From a checkpoint of a small mixture-of-experts model trained on Wikipedia.
Experts: 96 experts in each of 12 layers, 32 tanh GELU neurons an expert.
Training: a variant of Muon for the experts, 3575 steps.
Below are experts of layer 5 (counted from 0) of a mixture-of-experts language model. Rows are named router (the router's row for the expert), up (a neuron's input weights, with its number), down (a neuron's output weights, with its number) and show model dimensions 0-127. Each number is 128 + 24 x the weight over its row's rms, rounded and kept within 0 to 255.
After each expert's rows: a language model's description of what the expert responds to; "comes before" lists some tokens at least twice as common just after its tokens as in all text. This comes from a sample of Wikipedia text that the model never trained on. Tokens count by the router's weight.

# expert 24
router [157 157 117 121 121 161 148 126 117 153 164 156 110 126 105 117 130  95 100 135 173 136 143 182  77 158  97 143 120  91  84  92 124 136 119 109 110 134 103 126 141  81 160 145 117 128 137 111 100 123 133 111 119 137 130 179 166 117 123 142 107 142 141 174 116 158 136 113 163 113 139 101 105 156 153 104 151 136 129 126 164  89 145 168 126 112 133 127 182 159 114 158 153 138 121 151 114 157 129 110 142 120 129 159 129 138 151 133 110 129 178 125  86 105 129  75 105 129 150 114 101  88 126 123 141  81 127 100]
up0 [165 143 117 115 158 105 130  68 141 114 174 141 138 151 129 105 156 141 139 124 163 125 146 106  84 134 122 130  88 136 144 138 147 106 151 122 142 136 157 152 135 121 155 117 165 142 130 120  99 124 163 142 133 177 150 107  90 145 115 144  99 195 137 133 128 104 158 150 149 157 158 151 122 132 133 114 140  92 143 131  92 133 145 116  85 107 116  78 115 118 167 114 122 122 119  78 123  94 162  94 110  87  86 135 108  92 109 128  89 159 152 101 119 152 112 103 139 138 120  99 131 140 142 126 126 101 130  85]
down0 [116 118 152 130 143 123 130  69 169 110  99 164 109 130 180 125 147  85 138 139  93 155 140 118  84 150 112 117 134 196 111 108 139 141 173 121 128  73 132 168  91 112 148 129 136 103 141 151 124 102 152 119 159 115 126 105  92 186 113 119 106 139 149 136 118 174 130 146 134 129 154  98 116 150 149 127 124 142  86 111 158 126 123 153  84 118 143  89 126 146 111  92  79 109 145 109 112 133 127 148 119 131 142 115 150  93 138 116 130 138 147  99 123 138 115 139 105 116 153 118 144 105 173 133 121 175 128 138]
up1 [125  92 101  93 116 105 131 138 126 148 107 106 118  96 124  94  89  92 136 110 164 163  91 137  99 116 125 107 139  84 171  81 162 147 125 114 109 109 141 127  93 133 144 105 155 132 122 137 157 146 126 154 177  94 138 153 112 137 136 107 147 176 101 106 138 116 117 127 114 120 166 127 154  88 140 120 128 104 160 173 117 124  54 117 134 157 127 130 112 125  73 135 145  91 140 144 128 104 129 143 165 144 118 158 133 116 114 153 113 149 126 104 109 140 118 138 142 167 146 153 146 148 167 173 148 108 119 107]
down1 [143 161 122 137 132 101 139 115 100 113 137 151 115  97 110 109 116 141 105 156 132 145 161 134 105 136  96 113 148  60  62 106  82 111 135  84 153 142  78 115 107 133  97 143 112 131 134 141  88 112 102 141 135 133 142 108 130 133 153  90 128 152 138 108 128 142 172 111 133 155 143 115 116 143 171 132 146 132 127 172 138 140 109 120 170 124 107  93 140 107 134 175 168 182 115 163 121 171 112 110 135  96  93 136 126 119 125 124 135  77 144 167 151 116 115 141 146 117 136 142 137 170 133 148 104 133 108 166]
up2 [108 112 123  82 104 132 124 124 132 137 126 138  82 136 149 165 158 116  92 138 120 119 158 201 110 147 126  99 140  77 135 133 137 151  98 145 112 103 104 121  98  97 198  88 144  88 132 100 139 161 127 140 132 137 137 183  65 131 169 137 111 126 123 131 118 136 132 144 123 109 149 125 151 111 147 138 157 145 150 115 123 113 151 139 145 170 138 130 157 115 112 129 132 152 140  93 128 118  87 139 185 102 106 111  68 135 153 116 104  97 129 116 130 113 102 158 117 147 139 141 100 110 141 148 134 140 107 139]
down2 [137 135 131 158 135 125 137 134  79 113 167 142 133 108  87 139 119 145 139 133 120 113 179 103 138 114 135 113 151  88 128 122 116 111 175 134 141 102  66 140 160 130 160 135 120 141 130 148 114 109 112 165 125 108 163 165 148 150  82 117 123  96 109 101 140 143 144 146 146 113 103 125 130 153 156 134 118  75 159 127 108 123 117  90 164 125 103  87 123 133  99 141 156 131 111 134 169 164  95 101  98 118  97 125 159 118 173 129 130  82 143 123 118 163 102 144 141 139 119 132 146 159 113 149 145  84 169  78]
up3 [118 103 122 121 101 107 113 147 176 119 130 117 119 126 108  97 159 135 102 145 114 116 127 165 150 121 156 147 127  78 118 130 120 138 138 134 124 103  99 130 182 119 133 175 122 135 158 130 187 131 137 132  89 170  94  86 185 121 115 149 122 111 201 117 122  96 142 112 126 133 139 125 145 118 128 176  90 138 140 115 141 108 130 108 131 145 120 138 127 136 115 102 111 110 133  95 157 130 152 106 101  95 111 156  90 139 154 139 148 142 139  92  99  85 137 118 139 126 116 130 149 142 183  75 153 113 163 103]
down3 [138 148 101 142 142 141 159  96 107  63 117 143 147 118 117 168 150 156 118 143 122 125 144 164 137 164 120 119  97 120 144  73 141 101  82  87 130 133 119 170 129 148 155 161 146 145  80 128 109 122 170 133 109 143 114 134 141 108 104 111 162 118 109 119 137  91  99 111 141 161 156 115 135 135 117 137 104 183  96 148 127 155 146 100 145 124 131 171 159 130 128 102  74 102 135 112 137 113  99 152 122  80 159  88 126 152 133  78 150 116 120 134 122 108 138 127 141 127 168 156 155 146 134  96 141 113 133 112]
What it handles: Common nouns naming what something is, after a descriptor: band, film, album, team, player, channel, vessel.
comes before: ",", " of", ".", " in", ".\n\n", " and"

# expert 56
router [138 111 153 107  97 116 125 140 120 128 159 160  98 135 141 141 120 151 141 140 104 133 160 136 157 137 195  99  92 153 114 119 110 106 180 118  74  80  93 116 136 168  98 117 127 151 179 118 170 139  96 177 129 106 107 126 142 155 149 121 157 115 152  96 117 100 135 113 120 136 111 156 128 143 108  92 151 128 105 155  81 117 145 173 122 126 116  97 120 128 116 107 109 140 155 137 117 111 129 160 110 125  93 143 154 120 156 137 118 106 172  90 116 108 116 111 157 141 151 125 111  76 129 120 157 115 125 160]
up0 [112 110 112 147 118 135  85 153 145 139 172 121 131 140 128  98 178 133 151 125 126 118 132 122 137  95 161 134 117 193 142 108 134 111 154 121 201 124 120 124 130 143  87 116 123  86 143 146 179 141 155 163 120 119 131 102  61 131 120 126 103 129 130 147 128 131 140 117  99 128 114 121  76 143 117 110 136  76 158 125 128 188 118 154  92 129 101 160 160 142 101 174 146 117 118 100  84 103 101 125 155 104 130  87 119 112 125 109 159 144 125 145 153 127  90 107 130 137 139 122 141 116 119 144 149 129 114 142]
down0 [139 176 137 125 152 102 137 125 110  87 202 125 142 112  96 138 156 117 134 143  97 126 136 135  95  93 137 119  99 142 121 120 100 146 138 123 152  93 100 153 144 126 128 160 143 119 131  96 130  79 137 168 146 153 145 163  86 128 124 148 148 135  87 157 105 152 159 169  74 156 133 153 119 153 163 114 123 112 149 120 123 125  96 133 107  85 112 155 138 118 109 130 151  95  97  63 110  94  80 129 112 155 155 106 124 131 127 144 135 151 109 114 140 118  98 130 150 137 155 149 153 125 157  98 153 122 120 143]
up1 [155 158 115  99 128  96  85 138 125 141 174 149 117 130 108 159 130 134 173 133 115 131 144 119 151  88 121 125 107 129 120 129  89 123 126 121 166 105 151 120 121 161 128 135 147 167 157 117 152 127 111 146 165 149 140 118 161 116 182  87 151 143 161  86 125  71 131 139 134 119 104 147 114 115 135  91 148 173 138 123 116 152 114 161  99 100 150  93 196 149 121 149 103 105 118 105 122 121 142  93 147 114 122 132 127 114 101 152 153 134 168 101 160 131 127  80 139 112  99 104  98 107 117  97 129  97 150 103]
down1 [125 108  64 157 120 119 139 142 117 154 130 115 131 113 102 120 118 150  90 143 137 105 115 165 142 128 135 125  99 106 118 111  97 175 132 121 122 125 131  78 123  93 129 138 122 132 138 161 139 113 101 164 150  81  67 106 121 109 101 110  85 143 128  86 155 116 143 143 135 126 197 197 131 119 136 140 174 132  81 161 100 131 140 116 133 147  93 118  99 153 134 117  88 116 160 141 127 120 120 118 127 120 173 157 156 151 147 131 143  99 157 147 113 122 145 102 147 164 155 125 149 140 128 138 114 134 149 153]
up2 [138 106 132  90 112  78 125 138 206  98 173 130 113 144 149 164 125 109 128 167 156 111 114  88 122 134 149  98 116 124 107 149 118 140 112 112 121  84 174  89 152 143 139 148 125 174 106 161 125 156 124 156 121  82 158 145 158 144 117 130 149 124 132 157 120 118 146 114 124 115 100 126  98 160 152 128 152 150 143 149  90 143  89 119 102 156 101  49 126 172 153 121 130 107 141 133 128 102 148 135 121 118 120 111  99 158 111 109 166 117 128 107 126  90 151 121 127 145 103 133 147 141 132 116 124 136 152 131]
down2 [144  93 109 162 114 127 119 123 147 129  79 157 143 147 121  94 109 201 161 113 130 108 177 153 127 134 150 177 128 123 168 120 115 131  90  92 130 136  98 111 117  96 110 107 138 134 142 156 123 125 114 119 130 157 124 105 131 123 161 138 116 152 155 137  84 105 132 112 110 158 130 137  97 117 102 116 153 136 111 135 164  74 130 124  86 134  89 144 121  86 143 119 147 192 106  97  80 118 196 140 127 120 123 132 119 148 150 145 127 128 141 143 150 144 121 114 101 120 158 117 131 104 136 159 117  93 136 149]
up3 [ 90  98 103 144 118 157 129 166 127 162 146 121 100 146 119 135 145 165 144 145 134  97 157 106 143 136 106 146 102 171 131 119 165 141 123 130 120 114 121  65 119 127 119 155 133 151 179 150 160 140 118 129 107  93 118 142 126 125 117 157 115 174 124 132 106 174 117  75 176 152 101 139 122 143 122 132 138 123 109 136 116 104 130 160 105 130 106  93 151 107 115 123 155 120  94 155 130 136  73 151 156 115 108 111 131 146 147 117 117  66 147 116  90 149  87 157 113 169 100 178 139 125  94 148 118 113 134 123]
down3 [ 83 177 124  96 121 116 152 149  90 124  93 151 131 106 155 156 118 127 130 158 144 128 152 137 128 118 148 144 144 146 124 114 103 104 123 170 104 146 134 117 113 135 128 150 118 116 115 143 124 127 130  79 163 107 121 112 118 115 151 140 113 109 134 118 167 121 143 107 162 127 114 128  87  91 131 153 101  41  97 108 135 167 170  98 159 172 108 148 147 164 136 161  93 129 133 119 108 141 140 160 166 162 145 127 129 130 118  94 158 175 157 133 130 102 138 124  94  88 122 111 115 135 139  90 103 116 149  94]
What it handles: Digit pieces inside numbers in incomes, coordinates, times, heights and scores, e.g. 46,250, 108.57°, 2:14.57, 6000 m.
comes before: ".", " |", "0", "%", "–", ","

# expert 63
router [152 111 120 129 135 118 159 127 116 131 138 110 126 146 170 112  88  90 154 114 100 154 113 149 161 105 160 133 122 156  93 117 106 148 182 127 139 143 120 132 129 145 146 166 111 154 119 158 147 125  99 170 134 185 147 113 148 130 144 149 152 172 126 127 130  98 162 138 149 113 101 133 134 101 177  90 118 110 165 129  75 165 140  95  89 111 129 154 136 111 160 106 123 147 113 119  94  91 145 128 144 107 125 138 115 131 119 162 101 120  89 135  99 119 112  85 127  97 140 120 111 101 151 185  90 128 129 160]
up1 [ 92 119 134 102 126 123 174 130 122 123 132 137 149 134 119 117 156 110 154 109 108 121 120  85 149 120 154  45 145 145  60 126 122 130 182 140 111 120 180 116 131 154 161 129 137 126 125  60 112 126 150 102 136 106 141 128 121 116 130 131 145 162  81 153 140 138 134 141 105 129 114 160 131 113 132 104 107 134 131 148 109 143 110 136 112 180 132 144 102 162 180 107 138 117 143 114 162 146 122 113 172 181 149 105 106 114 152  92 147  89 134 118 139 152 131 110 108 135 143 135  99 132 141 126 150  87 105 140]
down1 [136 150 132 132 129  94 127 135  68 119 121 108 137 124 129  97 118 120 172  83 134 109  98 140 163 143 130 174 146 139 110 105  98  95 153 119 144 134 127 175 136 149 126 127  93 110 132 124 112 136  98 133 108 139 155 143 144 125 138 143 104  95 147 103 145 127  92 137 165 106 187 128  99  96 154 133 120  98 159 114 130 106 131 104 128 158 161 133 162  79 151 111 146 130 156 137  71 138  99 127 104 165 119 130 148 108 179 136 108 116 165 104  97 129 152 128 120 149 161 170 163 124 134 142 121 116 112  66]
up2 [126 142  96 138 140 149 139 120  57 147 121 154 149 138 150 132  86 149 119  83 169 137 127 128 101 218 154 113 102  90 153 153 114 129 137 136 111 148 173 140 158 147 128 100 170 117 109 162 178 158 111 148 129  91 126 154 124 125 151 140 128 134 140 160 108 127 122 110  99 105  86  75 116 123 138 155 126 144 123 122 163 113 108 110 123 115 126 112 145 151 123 112 104 128 149 113 136 130 127 125 113 140 122 180  93 131 142 160  95 133 107 162 135 121 140 120  82 106  86  93 141 126 108 117 119 128 147 117]
down2 [134  80 147 122 119 147 170 130  78 163 114 121 130 135 105 140  74 131 151 128 139 120 140 151 112 154 116 116 139 149  72 167 136 114 137 103 136 153  73 148  97 122 120 128 166 178 162 154  90 146 142 148 151 139 120 164 127 146 151 143 104 141 138 146 123 135 155 128 141 130 155 109 118 122 151 109 103 126  73 139 108 156 112 118 114 157 105 150  52 108 115 135 168 121 142 127 135 149  95 121 118 143 139 152  77 120 102 153 131 161 153 142 101 129 135 104 138  70 109 132 140 100 109 122 121 117 132 101]
up3 [119 103 129 155 134 154 119 146 107 132 143  95 166 131 115 142  89 120 151 146 159  92 127 132 147  69 115 133 134 122 140 149 139 116 152 185 105 100 104 171 185 156 122 130 121 118 137 140 125 121 127  78 172 117 119 161 103 118 108 148 124 149 128 103 117 139 151  91 126 118  66 138 134 164 144 167 134 146 131 118 124 170 135 123  47 123 116  91 125 107 168 149 145 109 148 149 136 134 155 102 106 100 123 147 110 129 111 133 136 119 173 155 111 159 108 116 162  97 109 110  99 112 147 115 112 116 133 111]
down3 [ 99 101 122 141 136 154 119 170 145 134 142 144 153 141  73 124 134 124 114 130 113  43 124 134  86 104  84 153 119 150 138 115 143 116 150 146  91 128 150 121  92  97 134 108 127 154 126 110  98 129  96 122  91  99 126 132 140 162 118 105 109 114  82 132 173 163 102 108 136 160 116 162 151  99 160 119 140 136 194 146 145 124 125 151 130 123 150 128  93 114 122 163 140 112  91 163 123 135 122 147 138 149 119 127  82 122 168 110 172 152 113 139 125 122 106 155 134 158 133 145 155 150 133 124  93 110 136 164]
up4 [113  91  77 103 160 104 148 135 150 110 138 101 104 121  88 105 111 114 122 175 117  97  92 123 130 117 118 128  81 141 131 111 117 178 131 131 144 132 121 104 122 115 165 105 143 154 111 142 135 142  89 101 179 103  94 154 106 180 134 118 119 167 101 120  98 122 158 134  63 156 136 155 138 130 109 132 133 123 134 134 125 143 135 117 140 124 116 129 201 164 136 108 173 124 136 136 170 131 149 106 132 147 109 110 117 193 131 127 169 141 138 152 105  92 118 113 156 122 128 126 133  94 141 124 123 140 158 136]
down4 [116 120 112 171  87 119 141 113 169 168 125 128 143 109 114 161 123 105 108 103 126 113 107 110 132 109 127 116 109 136 120 118 133 123 167 113 118 146  88 129 109 152 161 108 175  71 131 162 125 126 116 162 151 119 142 134 103 124 110 194 159 155 168 154 107 113 121 109 104 130 145 180 123  74 149 118 131 162 114 149 161 153 107 115 147 127 131 104 108 121 115 121 115 121 126 127 149 144 155 127 107 111 164 149 113 162 106  97 112 153 148  77 129 110 157 116 159 117 118 146 146 120 125 144  58 164  90 113]
What it handles: En dashes, slashes, commas and unit words between or after numbers, as in 1872–1962, 24/43, 8/10, ft, km, kg.
comes before: "1", "0", "19", "2", "20", "6"

# expert 43
router [ 64 181  93 163 143 159 123 135  88 116 139 161 140 146 108 135 116 142 177 104  98 147 114 146 162 107 148 163 147 131 138 140 160 135 146  96 153  84 114 167 163 168 114 132 125 144 172 108 125  87 113 158 108 124 105 137 140 131 118 146 130 179 135 120  85 170 147 109  96 151 150 151 106 129 100 114 122 146  89  87 132 131 103 111 103 160 160  97 129 106 133 117 107 122 166 101 105 102 127 131 155 121 153 130 145 143 152 105 149 107 128 100 101 112 120 148  96 122 143 103 164 143 132 139 117 139 133 115]
up3 [ 95 137 148 127 178 114 133 131 139 105 140 165 101 126 126 108 137 133 201 169 130 117 106 152  98 169 152 157  83 113 156 101 149 159 115 152 164 133 114 134 146 154 116 148 146 141 134 110 134 133 148  99  97 162 130 102  94 165 125  98 119 127 101 125 106 137 147 135  90  95 126 169 126  94  96 130  99 129 151 108 149 129  99 139 140 120 119 110 145 138 136 106 167 149  99 123  98  65 129 118 110 108 169 139 129 111 101 158 126 115 149 105  78 137 138 134 127  97  79 139 144 142 151 138 128  82 154 122]
down3 [110 152 132 145 136 111 122 144 133 166 146 102 154 112 108  97 120 151 129 127 129 153 132 146 125 152 126 115 169 117  97 126 121 113 136 132 142 155 160 118 108 143 148 150 104 141 181 155 152 144 148 114 112 117 113  73 140 132  82 154 131 160 104 101 119 111 121 132 156 109 126 181 180 157 118 151  92  81 105  77  83 137  94 114 129 122 115  76 103 139 107 118 150 166 128 148 117 108 137  94 156 113 149 135 142 117 116 132 119 154 179 147 141 152 115  68 111  94 108 135 133 138  89 135 111 172 129 145]
up4 [134 109 111 124 108 161 114 106 107 136 134  99 147 183 113 129  94 141 126 173 162 125 112 109 118 154 187 149 122 117  92 159 119 135 103 131 126  93 146 100 102 130 138 169 106 136  97 131 152 148 131 105 128 135 146 125  96 103 174 161 130 146 122 146 147 100 128 110 104 116 144 153  93 122 138 127  84 106 131 114 116  91 120 108 129 133 126 137 127 176 170 114 158 104 130 143 130  80 107  76 168 104 110 106 104  93 126 119 106 151 148  63 115 127 160 154 129 136 178 123 138 134 151 131 123 168 161 112]
down4 [164 115 125 133 114 161 159  98 137 143 114 127  69 101 116 195 154  93 133  84 115 124 137 131 137 111 136 107 120 107  98 146 163 121 159 103  99 105 131 164 114 191 106 134 152 173 137 152 114 124 142 137 152 154 136 118 135 132 112 103 139 140 105 127 115 113  83 108 111 163 104 165 107  83 137 123 139 149  64 149 146 130 130 125 131 144 151 112 106 105 138 122 121 127 115 116 113 131 154 208 139 120 142 110 151  91 120 173 114 166 152 128 140 124 139 124 119 118 113 120 137 127 148 110 128 105 128  78]
up5 [135 168 113 144 110 138 159 108 104  83 142 120 155 125 127 120 105 110 120 121 190 109 127 122 143 163 153 163 146 136 163 109 138 132 100 143 147 120 107 153 102 118 112 118 187  94 131 106 129 129 132 145 127 104 114 102 150 128 113 163 140 152 157 133 101 134 136 106 116  72 125 119 138 109 104 138 126 140  97 109 129 108 148 117 111 107 111 152 128 150 136  91 103 136 162 106  99 131 200  71 108 141 107 136  66 118 154 135 140 173 120 159 131 151 106 146 126 196 111 144 125 140 170 105 140 126 120 118]
down5 [151 164 107 130 156 108 139 121 152 120 121 105 194 125 113 127 131 181 121 129 126  79 172 152 143 150  81 113 113 102  84 119 123 176 106 111 128 160 125  98 146 164 151  87 122  97 158 119 105  95 144 140 127 108  93  99 129 140 160 109 148 111  87 114 103 111 136 112 139 138 118 106 162 127 179 109 119  94 154 136  86 134 110 103 159 149 167 142 106 114 145 137 128 107 127 146  99 108 120 136 132 131 147 140 101 109  94 137 135  97 137 126 130 129 152 123 137 110 182 124  97 137 117 180 161 150 141 154]
up6 [113 167 153 167 138 130 146 114 121 135 120 129 132 150 143 110 129 116 187 176 143 133 163 143 127 119 131 120 167 108 165 137  93 143 169 130 143  95 153 140 140 105 130 124 108 166 145 148 145  87 148 107 147 112 103 153 105  99 119  98 158 142 124 146 137 150 131 108  80 113 120 176 108  93 159 141 124 152 133 119 116 103 103 146 115 155 163  73 121 107 126  87  90  97 115 170 128  77 129 123 124 139 113 152 132  94 139 139 145 126 112  98  63 127 148 157 126 115  97 114  99 160 148 128 134 106 131  92]
down6 [138 151 123 116  98 126 157 108  98 135 113 197 103 157 137 132 133 102  96 161 139 123 141 162 140  88 148 128  88 117 118 112 124  87 165 139 125 185  94 108 124  65 125 134 127 148 151 165  75 139 145 114 145 130 130 109 144 100 135 148 140 140  99 158 123 139 133 162 110 125  86 179 128 125 148 124 143  90 131 133 118 127 128 149 106 165 128 133 138 106 141 155 118 141  93 111 155 130 138 141 139 177 126 116  96 167 144 109 122 153  81 116 127  93 128 109 105 134 150 135 112 163 136 110 143  95  70 124]
What it handles: Pipe separators and decimal points in numeric tables such as vote totals, plus sentence-final periods and semicolons.
comes before: " ", "0", " MPC", " +", "5", " −"

# expert 62
router [128 116 110 140 116 139  95 121  98 112 143  94 157 149 133 159 102 112 153  85 111  68 139 167 133  70 116 161 162 132 143 115  97 119 132 160 144 128 167 115 167 145 150 110 114  91 120 165 104 118 101 107 123 142  92 165 128 142 105 142 113 186 116 114 139 171 106 100 116  95 146 119 133 139 110 109 146 180 132 118 152 115 129 104 113 179 119 108 146 118 125 107 139 134 158 140 181 152  86  96 114 157 130 167 121 140 144 102 132 130 140 175 128 126 121 136 109 156 113 152 137 107 136 129 161 148 144 148]
up3 [168 132 146 108 123 156 155 110 144 158 104 109 148 130 123 145 127 113 113 133 121 125 158 127 173 144 198 127 129 131 141 113 156 126 136 120 136 137 145 173 141 159 119  58 130 123 193 114  99 131 135 117  75 115 126 129 131  89 114 138 109 123 133 124 158 123 103 123  83  96 142 153 159 121 166 136 148 119 121  85 150 126 148 113 130 113  97 141  95 143 129 127 103 150 105 104  77 137 159  92 121 183 119 119 145 105 156 161 137 151 142 115 126 149 131  96  92  92 114 110 150 140 128  87 167 134 102 113]
down3 [125 125 139  93  97  99 147  89 110 114 117 170 125 151 142 163 106 169 125 129 116 116 109 108 141 135 132 128 105 135 132 164  88 110 122 101 101 159 159 128 159  97 148 138 124 143 130  97 115 132 132 133 129 125 104 107  97  69 159  89 148 124 134 152 106 136 110 115 105 112 107 132 136 130  99 168 171 127 109 187 117 139 168 171 150 168 157  93 142 136  99  96  74 109 150  74 110 158 133 139 106 125 176 118 149 131 142 107 119 122 153 135 125 144 159  98 140 127 132 182 125 138 131 122 148 158 105 112]
up4 [136 149 117 155 124 153 137 117  83 121 146 145 117  95 118 172 134 141 142 160 136 157 148 115 130 133 129 100 128 125 109 141 143 171 142 175 141 102 146 110 157 161 149 168 133 134 106 130 129 175 142 139 130 134 127 114 124 157  99 122 130 116 152  85 134 105 123 119 144 112 134 107 125 167 113 134 174 167 146  83  89 150 138 120 106 150 146 102 152  70 124 131 120  41 147  99 121 130 123 135 122 115 151 133  90 130 100 134  76 103 119 168 111 154 118 140 134  97 110 108 133 151  92 133  98 102 162  86]
down4 [143 131 183 125 150 125 129 127  94 169 171 114  94 111 124 136 160  86  99 123 110 126 109 137 128  91 129  96 131  66 140 156 141 141 135 139 128 130 110 162 142  92 113  86 135 117 135 126 123 107 137 144 107  88 147 112 118 186  77 115 129  98 102 146 108 137 170 101 147 150 119 174 144 134 109 114  78 138 147 130 167 122 145 123 134 126 149 114 182 143 125 114 154 135 104 139 114 116 106 137  73 165 126 155 102 134 157 142 157 107 138 126 113 106 148 169 128 130 116 120 187 137 135 130  88 134 120 128]
up5 [ 81 141 149 117 171 159 175 109 122 143 144 109 135 122 127  92 129 170 135 154 121 108 104  98 101 121 153 168 138 128 102 143 138 101 138 111 116 180 120 143 103 109 141 133 102 102 163  95 134 106 164 133 133 163 131 111  95 107 108 124 114 115 143 151  97 118 163 146  92 105 133  84 109 118 123  96 162 117 133 114 149 184 151 100 106 153 123 173  99  90 129 188 133 151 114 116 120 147 155 145  79 117 157  95 126 120 150 148 108 117 111 122 121 180 118 127 112 134  82 141 129 101 136 141 127 150 139 144]
down5 [108 132 139 123 126 127 136 101 129 110 183 134 124 124 144 101 145 167 132 179 119 144 133 125 123 138 123 173  67  81 131 112 174 118 129 156 111 126 107 124  79 123 156 112 108 112 125 105 118 119 149 111  78 134 122 132 121 122  93 137 128 141 141 128 119  97 109 181 156 115  87 131 146 106 141 126  97  72 155 105 113 132 174  73 132 171 142 168  98 145 145 126 104  98 123 104 120 139 133  89  96 154 160 124 128 129 117 113 147 134 169 170 119 123 147 165 145 145 100 126 112 140 148 122 133 161 139 164]
up6 [101 144 110 163 157  88 106 140 131 152 170 143  84 143 125 146 119 116  92 147 151 122 142 152 144 151 123 148  89 112 157 151 161 123 153 174 165  99 122 105 104 136 119 125 106 150 103 107 167 134 123 120 152 156 116 126 103 119 137 110 110 116 125 136 143 148 144 100 142  88 106 144 140  98  80 143 147 190 163  72  90 159 157 113 125 133 107 112 125 143  94 125 144 111 145 110 105 151 155 131 190 178 115 142 124 129 109 127 101  94 131 105 119  95  82 128 126 123 144 168 118 108 129 150 120 102 128 128]
down6 [141 100 166 127  78 103 131 108 140 169 104 156 141  84 126 144 127 178 147 122 110 102 132 150 114 127 108  95 156 107  96 134  91  93  98  99 108 140  75 118 121 122 118 102 144 102 162 131 118 121 143 143 134 126 116 101 147 139 123 142 150  94 134 128 105 100 136 117  79 120 159  97 122 134 166 143 118 101 145 141 136 121 140 119 141 149 124 152 139 148 123 111 134 114 100 127 174 120 116 137 128 107 148 122 130 118 144 108 198 132 142 167 175 143 120 133 117 134 162 100 156 140 114 156 155 220 105 126]
What it handles: Pipe separators in tables and semicolons between listed venues or items, plus clause joiners like but, although, and.
comes before: " ", "|", " Votes", " W", " Notes", " Label"

# expert 10
router [ 93 133  70 129 122 170 160 152 109 116  85 119 138 118  87 155 150 143 117 151 157 141 112 132 100 117 124 139  93 156 102  98 111 169 103 181 101 150 114 110 153 166 148 125  94  97 100 105 106 111 150 125 137 126 114 113 123 155 181 118 144 114 165 114 123 114 133 112 132 132 138 161 145  72 111 151 117 105 146 144 140 118 110 121 161  94 108 154 126 124  96 144 148 170 142 155 114 147 161 132 153  93 134 167 136 123 130 107 125 110 159 135 138 120 141  76 111 124 142 123 116 132  85  74 154  94 141 125]
up0 [ 97 101 107 131 109 138 156 146  95 109 128 100 111 146  91 111 152 100 120 113 138 141 148 133 110 113 121 102  89 101  69 111  80 144 119 140 145 146 149 129  99 140 127 142 133 106 121 189 135  87 135 166 154  87 124 108 121  94 109 110  86 121 146 113 139 140  76 152 115 119 118 158  94 122 138 130 112 132 166  82 161 143 143 164 142 119 138 117 152 123 117 147 143 129 184 110 116 138 123 175 147 109 135 141 133 102 135 149 145 156 125 124 150 152 147 161 152 144 121 153  99 181 166 148 126 155 112  78]
down0 [158 111 122 138 151 154 158 124 106 143 117 130  91 144  96 113 147 159 103 113 140 133 159 129 162 147 117 155 118 102 103  73 113  65 152 123 109 102 103 120 159 138 120 192 125 134 141 114  91 126 128  99  57 143 131 148 118 117 108  96 107 145 132 149 167  83 138 137 134  66 137 132 170 115 134 133 107 129 127 124 135  88 158 112 168 144 136 159 129 143 137  92 145 156 132 118 116 137 146 132 141 106 142 154 137 151 178 142 127  91 147 119 117 131 105  84 117 137 105 154 115  92 135 151 156 120 123 156]
up1 [147 137 102 107 126 189 164 127  72  80  98  88 181 142 173 128 148 117 119 142 128 117 168 146 105 114 154  99 131 144  77 143 130 159 161 147 202 132  93 129 123 150 147 138 126 130 121 105 140 133 141 101 100 123 118 143 131  78 112 144 111 145 119 118 156 133  89 111  96 156 118 143 142 143  96 120 129 137 148 122 131 134  80  91 120 141 124 130  79 125 130 140 134 116 170 149 118 143 114 106 133 141 102 155  99 137 113 130 118 111 127 129 146 147 119 106  96 130 101 165 127 107 137  93 128 152 182 134]
down1 [140  99 105 147  70 130 127 118 111 138 144 115 143 110 122 149 173 135 180 118 135 108 131 113 135 141 117  97 133 153 142 133  74  84 122 134  87 164 108 108 148 136  74 154 155 113 115 129 140  96 157 131 151  90 126 173 138 179 134 110 134  96  94 127 123 124 131 136 120 117 147 126 136 154 129  78 106 152 153 120 124 173 114  92 143 117 183 125 157 112 103 176  79 122 174 100 157 156 145 129 107 148 138 105 144 125 103 120 109 133 125 125 109 122 129 140 138 157 125 121 121 129  93 154 170 159  99 121]
up2 [104 107 126 125  99 136 123 121 160 121 169 106 138 102 116 151 141 115  73  98 126  73 128 159 128  74 161 124 141 156 133 130 115 129 157 144 171 131 160 124 131 142 124 137 155 128 134 110 144 169 109 152 153  94 142 107 125 168  83 146 103 158 118  91 104 124  85 143  75 120 130 155 131  93 166 124 129 140 117 125 130  95 127 169 154  94 112  78 126 157 118 143 104 138 132 147 179 123 143 123  97 135 113 130 182 110 122 133 164 137 132 105 118 162 119  91 116 135 131 169 104  98 124 118 154 137 133 154]
down2 [128 159 154 112 171 141 145 145 116 116  90 131 107 127 136 130 143 124  97 119 133 121 108 120  87 139 131 118 166 126  99 145 135 169  80  95 117 105 125 105 123 144 119 143 114 129 129 109 128 147 130 140 102 169 164 119 108  86 136 130 152 122  97 129 172 130 138  95 127 188 137 180 132 188 119 120 123 116  58 106 128 114 113 126  91 132  93 108 133 159 162 132 161 148 148 159 140 108 126 169  98 129 142 121 134 122 159 149 128 131 110 118 142 165  95 169 116 113 112 138 157 137 107  65 100 105 110 149]
up3 [124 134 136 134 121 145 140  93 126 166 117 147 150 119 130 135 116 141 118 130 188 136 145 109 140 127 143 117 142  73 125 163 119 165 128 120 122 189 152  85 112 120 115 114 149  94 138 143 107 114 108 126 121 140 153 139 135 147 160  90 149 115 119 135 153  97 115  58 110 131 137 117 133  91 135 143 163 122 141 112 116 130 121 100 100 124 118 117 169 103  98 184 157 108 107 103 141 150 159 119 189 111 116 137 124 101 114  94 114 157  93 127 183 188 115 119 152 127 116 151 130 129 103 109 127 144 120  77]
down3 [139 129 153 131 130 122 116 130  96  78 140 139 156 105 157 133 120 165 149 108 117 134 121 117  74 132 147 177 122 149 127 127  99 138  99 153 172 127 132 142 139 123 130  92 130 159 148 122 142 127 105 136 162 165 131 126 115 122 172  66 109 124  94 146 113 123 134 138 183 141 141 112 105 127 149 100 107 111 156 169 106 133 104  71  89  83 145  73 111 131 151 125 135  98 119 126 173 108  97 134 133 166 129 129 164 148 168 134  83 104 173 102 118 122 115 132 125 127 120 111 141  93 142 108 145 152 147 135]
What it handles: Word-final pieces, often vowel-led like as, is, ia, that complete a word: se|as, pe|as|ants, Atrey|u, and names in tables.
comes before: ",", " (", "\n", "'s", "\"", " de"